From a checkpoint of a small mixture-of-experts model trained on Wikipedia: width 320, a softmax router.
Below are experts of layer 7 (counted from 0) of a mixture-of-experts language model. Rows are named router (the router's row for the expert) and show model dimensions 240-319. Each number is 500 + 50 x the weight over its row's rms, rounded and kept within 0 to 999. Numbers have three digits each.
After each expert's rows: a language model's description of what the expert responds to; "raises" lists some tokens whose logits its average output raises strongly, later layers aside. This comes from a sample of Wikipedia text that the model never trained on.

# expert 62
router:593548519539488520553467508477584526521547458541576494438448535475475509429549467453486585536440453506504574496522506503441513536604466520557564402384522483604483547468534433455584469494521488467542530410530446478528453451454523451476548366
It responds to: Words for competitions, leagues and seasons in sports writing, such as Cup, League, Championship, season, draw, and also election.
raises: " as", " as a", " and", ".", " by", " for"

# expert 9
router:472523532500467486500479393534443479493450486445513553471442449537601434535552491472481516425587449551487480478562529466548440489546553514424518548507471555427479505491510387476397489519452548451503500601511502449459478518483398509536488503
It responds to: Paragraph breaks and heading equals signs between infobox fields and new article titles, plus coordinate pieces like °N, "(born", "is a".
raises: " time.", " again.", "ide.", "al | "

# expert 36
router:467589521558548507490572548588539461490537511591490525392430523523347513441444650467537436536538493532504426446484547527540483463445514511523539521542569506581540517470552456448546550543554614470498482504625473572496531551526478473501476500
It responds to: Equals-sign markup closing or opening wiki section headings like ==Events==, ===Retirements===, plus some short connective phrases such as in, from, of various.
raises: "\n\n", "\n", "ed out", "ed for", "ed in", "ed her"

# expert 15
router:383520476500531568559536557457582513501519526489439587558469544452479532557490519427462518508474460447457614464472571521473550489481534462510527475586545459495543474476425557546482525509517550458564441542452532452483563521532520476546455530
It responds to: Prepositions and verb-plus-preposition phrases after a subject or verb in biographical prose, such as for the, returned to, into the.
raises: " in", " g", " sp"

# expert 24
router:507578494533509423470495487469549491554469587584464433483504598451463546455542511606500509475585404572488435587486479522461403515506529490431529467559467451523573453552503531594393511535435535498565610503419399578447454450473519492520501484
It responds to: Numbers and spelled-out counts in running text, dates and ratings, especially album or film reviews and chart positions: rating of 79, ten.
raises: " of the", " |", "\n", " of", " and", "/"

# expert 47
router:597527431521490566435504572541526558470524542441465510436457479473452489495587405419478483551499429499501470473525585587457440515455448500523526481495529519600435514560558424483473489480455570456437522594606524365581466606419530520395505447
It responds to: Common nouns and unit words after numbers, ordinals or articles, such as -year-old, acts, households, metres, playoff, sequel.
raises: " (", " (K", "a ("

# expert 18
router:574454490499415545459587407434534531500563465494506542506408413541419551434546490565470512474436490435492420546563559478548454541406530463492494414534523556520490492485560370549466548528581512453424538518547463444449555460489483470478431494
It responds to: Nouns for systems, institutions, fields and movements, and abstract suffixes like -ization, -ism, -ology: civilisation, feminism, education.
raises: "\n\n", " and", " both", ".", " in", "\n"

# expert 53
router:605520563478538488452518526486430620495621484496502536504476501542486541551441502519510491624452533506573465421565537557473507467446486476443508449420423597603495477547496488466551527593595491480507463518413504376460564500442544413505542517
It responds to: Words for government, military ranks and political bodies, such as General, President, government, regiment, Republican, Prime Minister.
raises: " and", " E", " in the", " sp", " in"

# expert 32
router:568501474582426456480664451410528463472501488470447490564459481448470477503475411521507477507437576500506491580508548478509448494467526414505600428528525460512392448434620513478488582544555427501450565500537500463601461449550454459511561499
It responds to: Second part or ending of a compound or derived word, often in technical or mechanical text, such as pay-roll, power-head, laun-cher, pin-fall, back.
raises: " and", " to the", " f", ","

# expert 29
router:597517503523471435535425574567458504431524496370464483519461500580507509510464480507484508608533505450478494477479454480454494547479440499508562474429523564496496446525513425522560571545538464548460520512450449403442606603448555509459514509
It responds to: Names of US states, cities and countries after in, of or University of, such as California, London, United States.
raises: " in the", " in", " from", " and", "\n", " for"

# expert 8
router:453543587436603458499456410491506607547425417575513428526492562476491543440522472440556427504572429511526456507523536510481488510621375412549518488555480475445543439502494574570453535526421531491566509548526485490529465495516544488518406417
It responds to: First digit of a year, date, score or list number, such as the 2 of 2015, the 1 in 1-1, and 7 in a numbered list.
raises: "icles", "ies", "ense", "res", "ian", "riv"

# expert 4
router:479549435592549504489527452493496478493572445509562563575476479517525554474484546563611551530489501471532571469547487515499457531537482496565449443531504501524454504413520530410432514514462574479569426464547448519524402611548541460470555409
It responds to: Pipe separators, opening parentheses, dashes and spaces just after numbers in stats tables and date ranges, e.g. 68–60 |, (1977–1981.
raises: "od", "2", "ad", "es", "i", "1"

# expert 34
router:376582553524492586454431583460527497473471444475382557488514589460520493451558467491474531469573473405541428529491437535515499542512533584470495480442459514512618462465537493477423517613582542460487454508582523551561511423519520560433529396
It responds to: Closing parentheses, quotation marks, braces and brackets ending glosses, titles and nicknames, e.g. "to go"), "Magic", (ranked 201+).
raises: "\n\n", "\n", " on the", "ep", " to the", " on his"

# expert 55
router:512525456518408459427565528563454546488483498526505454554488442506458599435515471443476404474517419469512534461433552572545409460528570539465446494480498519455475455508522389449478502466506521510450421475548491439562654550478519463459397596
It responds to: Common adjectives before nouns, often after and or of, such as new, local, social, political, modern, older.
raises: ",", " and", "-f", " form", " n"

# expert 28
router:510481426487480466583482580444483491494497656562530539436476570502489541580540547510483571536456503475545601422495504425431490485488547538532486579486547514427462461548465499543585525447460486544443508498392391441434535619520564507422555565
It responds to: Given names and first tokens of proper names after a pipe, comma or at, e.g. Jim Brown, George Mason, Austin Peay.
raises: "ie", "ch", "ut", " ", " U", "land"

# expert 52
router:491494473517477414490455523529535491494550576495524395454497534566566546601417545527522540481423532453483498432500530548510516518444442465472459525554592568475544566453358482593577495550449405469472522528503400489405471488527545499537501571
It responds to: Consonant-cluster pieces inside words right after a first letter, e.g. s-ust-ained, m-ill-ions, pal-ust-ris, Circ, in names and Latin words.
raises: "ized", "iz", "ize", "om", "ey", "ial"

# expert 14
router:521567470554533538463475572544536476511559545543563561427566541553417535467471442544487536550458532628465507540470547550448530500506570471471528380470512519472406551491532495513426427556531568517465522531515542470462507504523497452494479406
It responds to: Text filling table cells in election, chart and census tables, such as Republican, Total votes, Austrian Albums, Country, and "% from".
raises: " medal – first", "anded", "ink", "inch", "ained", "long"

# expert 27
router:487459631526519565448385545446407469498449438614492570449453495520458581522530503487405564549573497395510522462563541452536490522521548548534490510425457499480441514463559494422547574547488506453514555408575556586498493454511537440469472498
It responds to: Pipe separators ending cells and rows in wiki tables of election results, climate data and succession boxes, plus See also headings.
raises: "\n", "\n\n", "==", "): ", " (CET)", " on July "

# expert 6
router:518505431537457366487602503479566490537521529583619478433539485431471553450496517516518497505480506489453589435536575612484534457473550477502461495432531492501435472619428411460458476435550595447518519583514441502543568473443504562561408520
It responds to: Abstract or event nouns after the, a or a possessive, often followed by of, such as death, success, impact, influence.
raises: " and", " J", " ", " in", ",", " for"

# expert 30
router:512524515478527405448447550429456556511429515496437534536564491435465511506469653574582506488422465606480478484442427585464526492551576527503514504463498440443513476510405550427474424543427492492620538423455457577484425403539435486428600404
It responds to: Number pieces inside tables, scores, coordinates, statistics and money amounts, often between pipes or after decimal points: 6,771, 34.583, 4:55.13.
raises: "od", ".", "'", "y", "m", ","

# expert 39
router:505493525461560506554452420472508518479505383532544544523483502505513567545421520464578500453503506521478432492507600594483445483401452531430488571557475491479546459501597423553515513559458607547520554544502410575461490598481526505582443463
It responds to: First digit of four-digit years after in, from or dashes, and date prepositions or months before years, such as "in 1603", "In 2025".
raises: "997", "961", "960", "993", "998", "962"

# expert 3
router:424445504462495475547459506524585480446620576485644436478515427457543436561498533548454567518464481470538554491519389409553508530478502555449553539563469448552478496536439502505518437474573404573533564437488549506481482515433494490560458508
It responds to: Short vowel-led syllable pieces inside proper names after a capital start, such as Br-av-o, D-ag-estan, St-an-islas, Gall-up.
raises: "-", "ens", "az", "ing", "oc", "up"

# expert 33
router:475455532428559545479452445532464574550465423485581474500435442590484446440491529472560439475497539549506423532520471451442426471458513531477582484470470450474460554463486473514426507511542400537471496538458542468525475524536561467477558417
It responds to: Single capitals and letter pairs inside acronyms, codes and call signs, such as MVNO, CVB-41, WNYW, DRDO, ICAO codes.
raises: ", M", " n", " ("

# expert 45
router:468498496509445459493552464551453433442488467565585457506606546505491520558591512570506494478484440446554528516512492484481536511483549490512479493510545500464574435487510421587512484506546366505426506483574479558494544458554498405522454565
It responds to: Learned stems and prefixes in scientific and medical words, such as neuro, psych, pro, micro, inter, serotonin pieces.
raises: "ic", "ing", "ut", "id", "an", "ill"

# expert 59
router:502444448480560483498461443469429391505511538488465461485464521524478483514517434435476462510485469515544508439480542435490549557501417477520503510545502474530524510498436543525536464562543483510473506472401586628577453408460525525501510486
It responds to: The word in or In, often at line starts or in football transfer tables, plus prefixes such as ex-, per-, trans-.
raises: " her", " C", " and"

# expert 2
router:511502406551449514453554473519539493534587493494489435555596504495555502579464620502501514583455555570451508517455531438486582454431502508603508570554521488611561499563482493492609448515428412517447490476517467447448515466571513463508518487
It responds to: Inner word pieces of Latinate words, often after c/C, and before suffixes like -ation or -ated, as in circ-ul-ated, prec-oc-ious, spec-ul-ative.
raises: "us", "i", " it to", "na", "ing"

# expert 1
router:425419530499532527559575426509502543474490522421554506566491498545409487495485419585477398400381581411467513502531469463508517605549416453434467515516426514512560498420526493488509500553570510526572475486461602482456481446514497469545482475
It responds to: Mid-word pieces in names and foreign words, especially f, ff, if, ef and diacritic letters, such as Trof|éu, Bio|fuel, Scar|f.
raises: "ing", "in", "-", " on the", "l", "ain"

# expert 17
router:517442570509497497600576565488443547459445540471497545546501545477488401544498447565551532539435500500461470579486469394570501565538449460511562453472521537456409507501593543556501468512606457533484570486514540542546494500538523480553558390
It responds to: Closing pieces of personal names and some place names, mostly English-style, such as Bud-den, Bill-ie, McDow-all, -ington, -ford.
raises: " and", "-", " S"

# expert 46
router:493488459588555389428455419491430485455495447474398474533561438493557463494491480448502483467587542443472529519487490463507527555542490572524548560544486526485553528416481523548553441449465434491515496471492552501530427598465442466606477560
It responds to: Single capital letters starting a word split into pieces, often after a line break, comma, colon or parenthesis, e.g. S-urfing, K-rebs, P-hysiology.
raises: "om", "is", "ir", "i", "ort", "ost"

# expert 5
router:445453456571549469535464599421449472541423614555514534451543539396523434500551532495501532493390491541483545458451553415478472446526491555544497473538491484538451526497404598527579450431494482466524505401496431516549461558511513392523556543
It responds to: First piece of a word split into several tokens, often at line starts or after table pipes, such as sc(rimmage), sp(oiling), - L(aps).
raises: "es", "ed", "es, ", "oll"

# expert 42
router:481524496470502376512461393492504440512555593635501548460540499493566464411421519524494478459553565430443453502485484462415477537575483525478499559517527525390471419541478572550475508448508520489483523412472436468534540500544575494594505510
It responds to: Syllables like al, Al, el, ol, ul inside names, especially after H or G: Hal Walters, Halifax, Thingol, Karl.
raises: "b", "f", "o", "ph", "d", "g"

# expert 23
router:515532589500560470546513479476430527538437539521544434600556538503512411493390439491495469428566531497585462444451476399564452442425505581594527374453518404534552475514498487521504434509563565508479439449423521554537486474517525650494575466
It responds to: Line breaks after sentences, headings or table header rows, plus the last digits of years, such as 1-976 and 2-012.
raises: "ace", "ada", "====", "\"", "The", "==="

# expert 25
router:463595556566480461440491503485442487534564531397372483567447518415420563529512527496503492540510479527565502443484492603462413410469528493532573464559529468434546438572499515403509476554492530550443524486441491515546502469464534563407579474
It responds to: Numerals and spelled quantities, such as million, thousand, ten, 000, and year endings after a split digit like 1|998.
raises: "–", "-", " and ", "-b", "-I", "^{("

# expert 7
router:491472467518468485491550481429495490478532529580514512568477475460439564447518454489551459513472427509535555481444539515520491449505510428438487515574524416499477537380596477451441496504468497478457507529632508507555486517510515472508471533
It responds to: Words after a verb or noun such as not, every, less, much, enough, without, plus not-pieces like notes, notched.
raises: " co", " the", " two"

# expert 51
router:545472519474439479480542433542494453503454421548503408478513447460501536448651464447492455482515461527537514454522526539441443542410479462441521591455465505476472583458577405475522565395516567572462487516480511477463537525427529476490411489
It responds to: Content nouns and title words right after the or of, often in maths, science or titles, such as Circ, Lost, coefficients, chairman.
raises: "ok", "ag", "g", " Play"

# expert 19
router:485481542468464556404523534394456444439548502485492512575469546509528430431428475522464553460523534498499456515551430485536468524488592552496470532446526560511568480470482487455468512474508522483550476494511484440569432462533579600556580607
It responds to: Pieces inside Arabic, Turkish, Persian and other Asian names, such as Ay|y|ubid, Qur|ay|sh, al-J|a|afari, and letters ğ, ı, ð.
raises: "p", "-", "l", "in", "ic", "ric"

# expert 22
router:496536537627487595460483520499484457568482459521421604446464430386428599530561494530553484533559534538641417394474498523508526542480524425466500419515443586382455510445546472454527570489420431496460495520502520567448461447468589410439554468
It responds to: Tokens opening a table row or bulleted line, such as | March, - December, | MF, | Total, Preceded by, in results and timelines.
raises: "), and", ").", "),", ") and", "es, and", "; and"

# expert 41
router:505527621477495493465463518453478497580520573503459539531547467449483469572540494438515547485501496546589447562532492485452492411421492584491557463503440526479503550583461471451406475578450552533404547556459574459561454543542508626376530489
It responds to: Three-digit chunks inside longer numbers: years in birth dates, coordinates, ID codes and base-pair counts, such as 1-909, 2407-040.
raises: ".", "—", " and", "s", "\n", "–"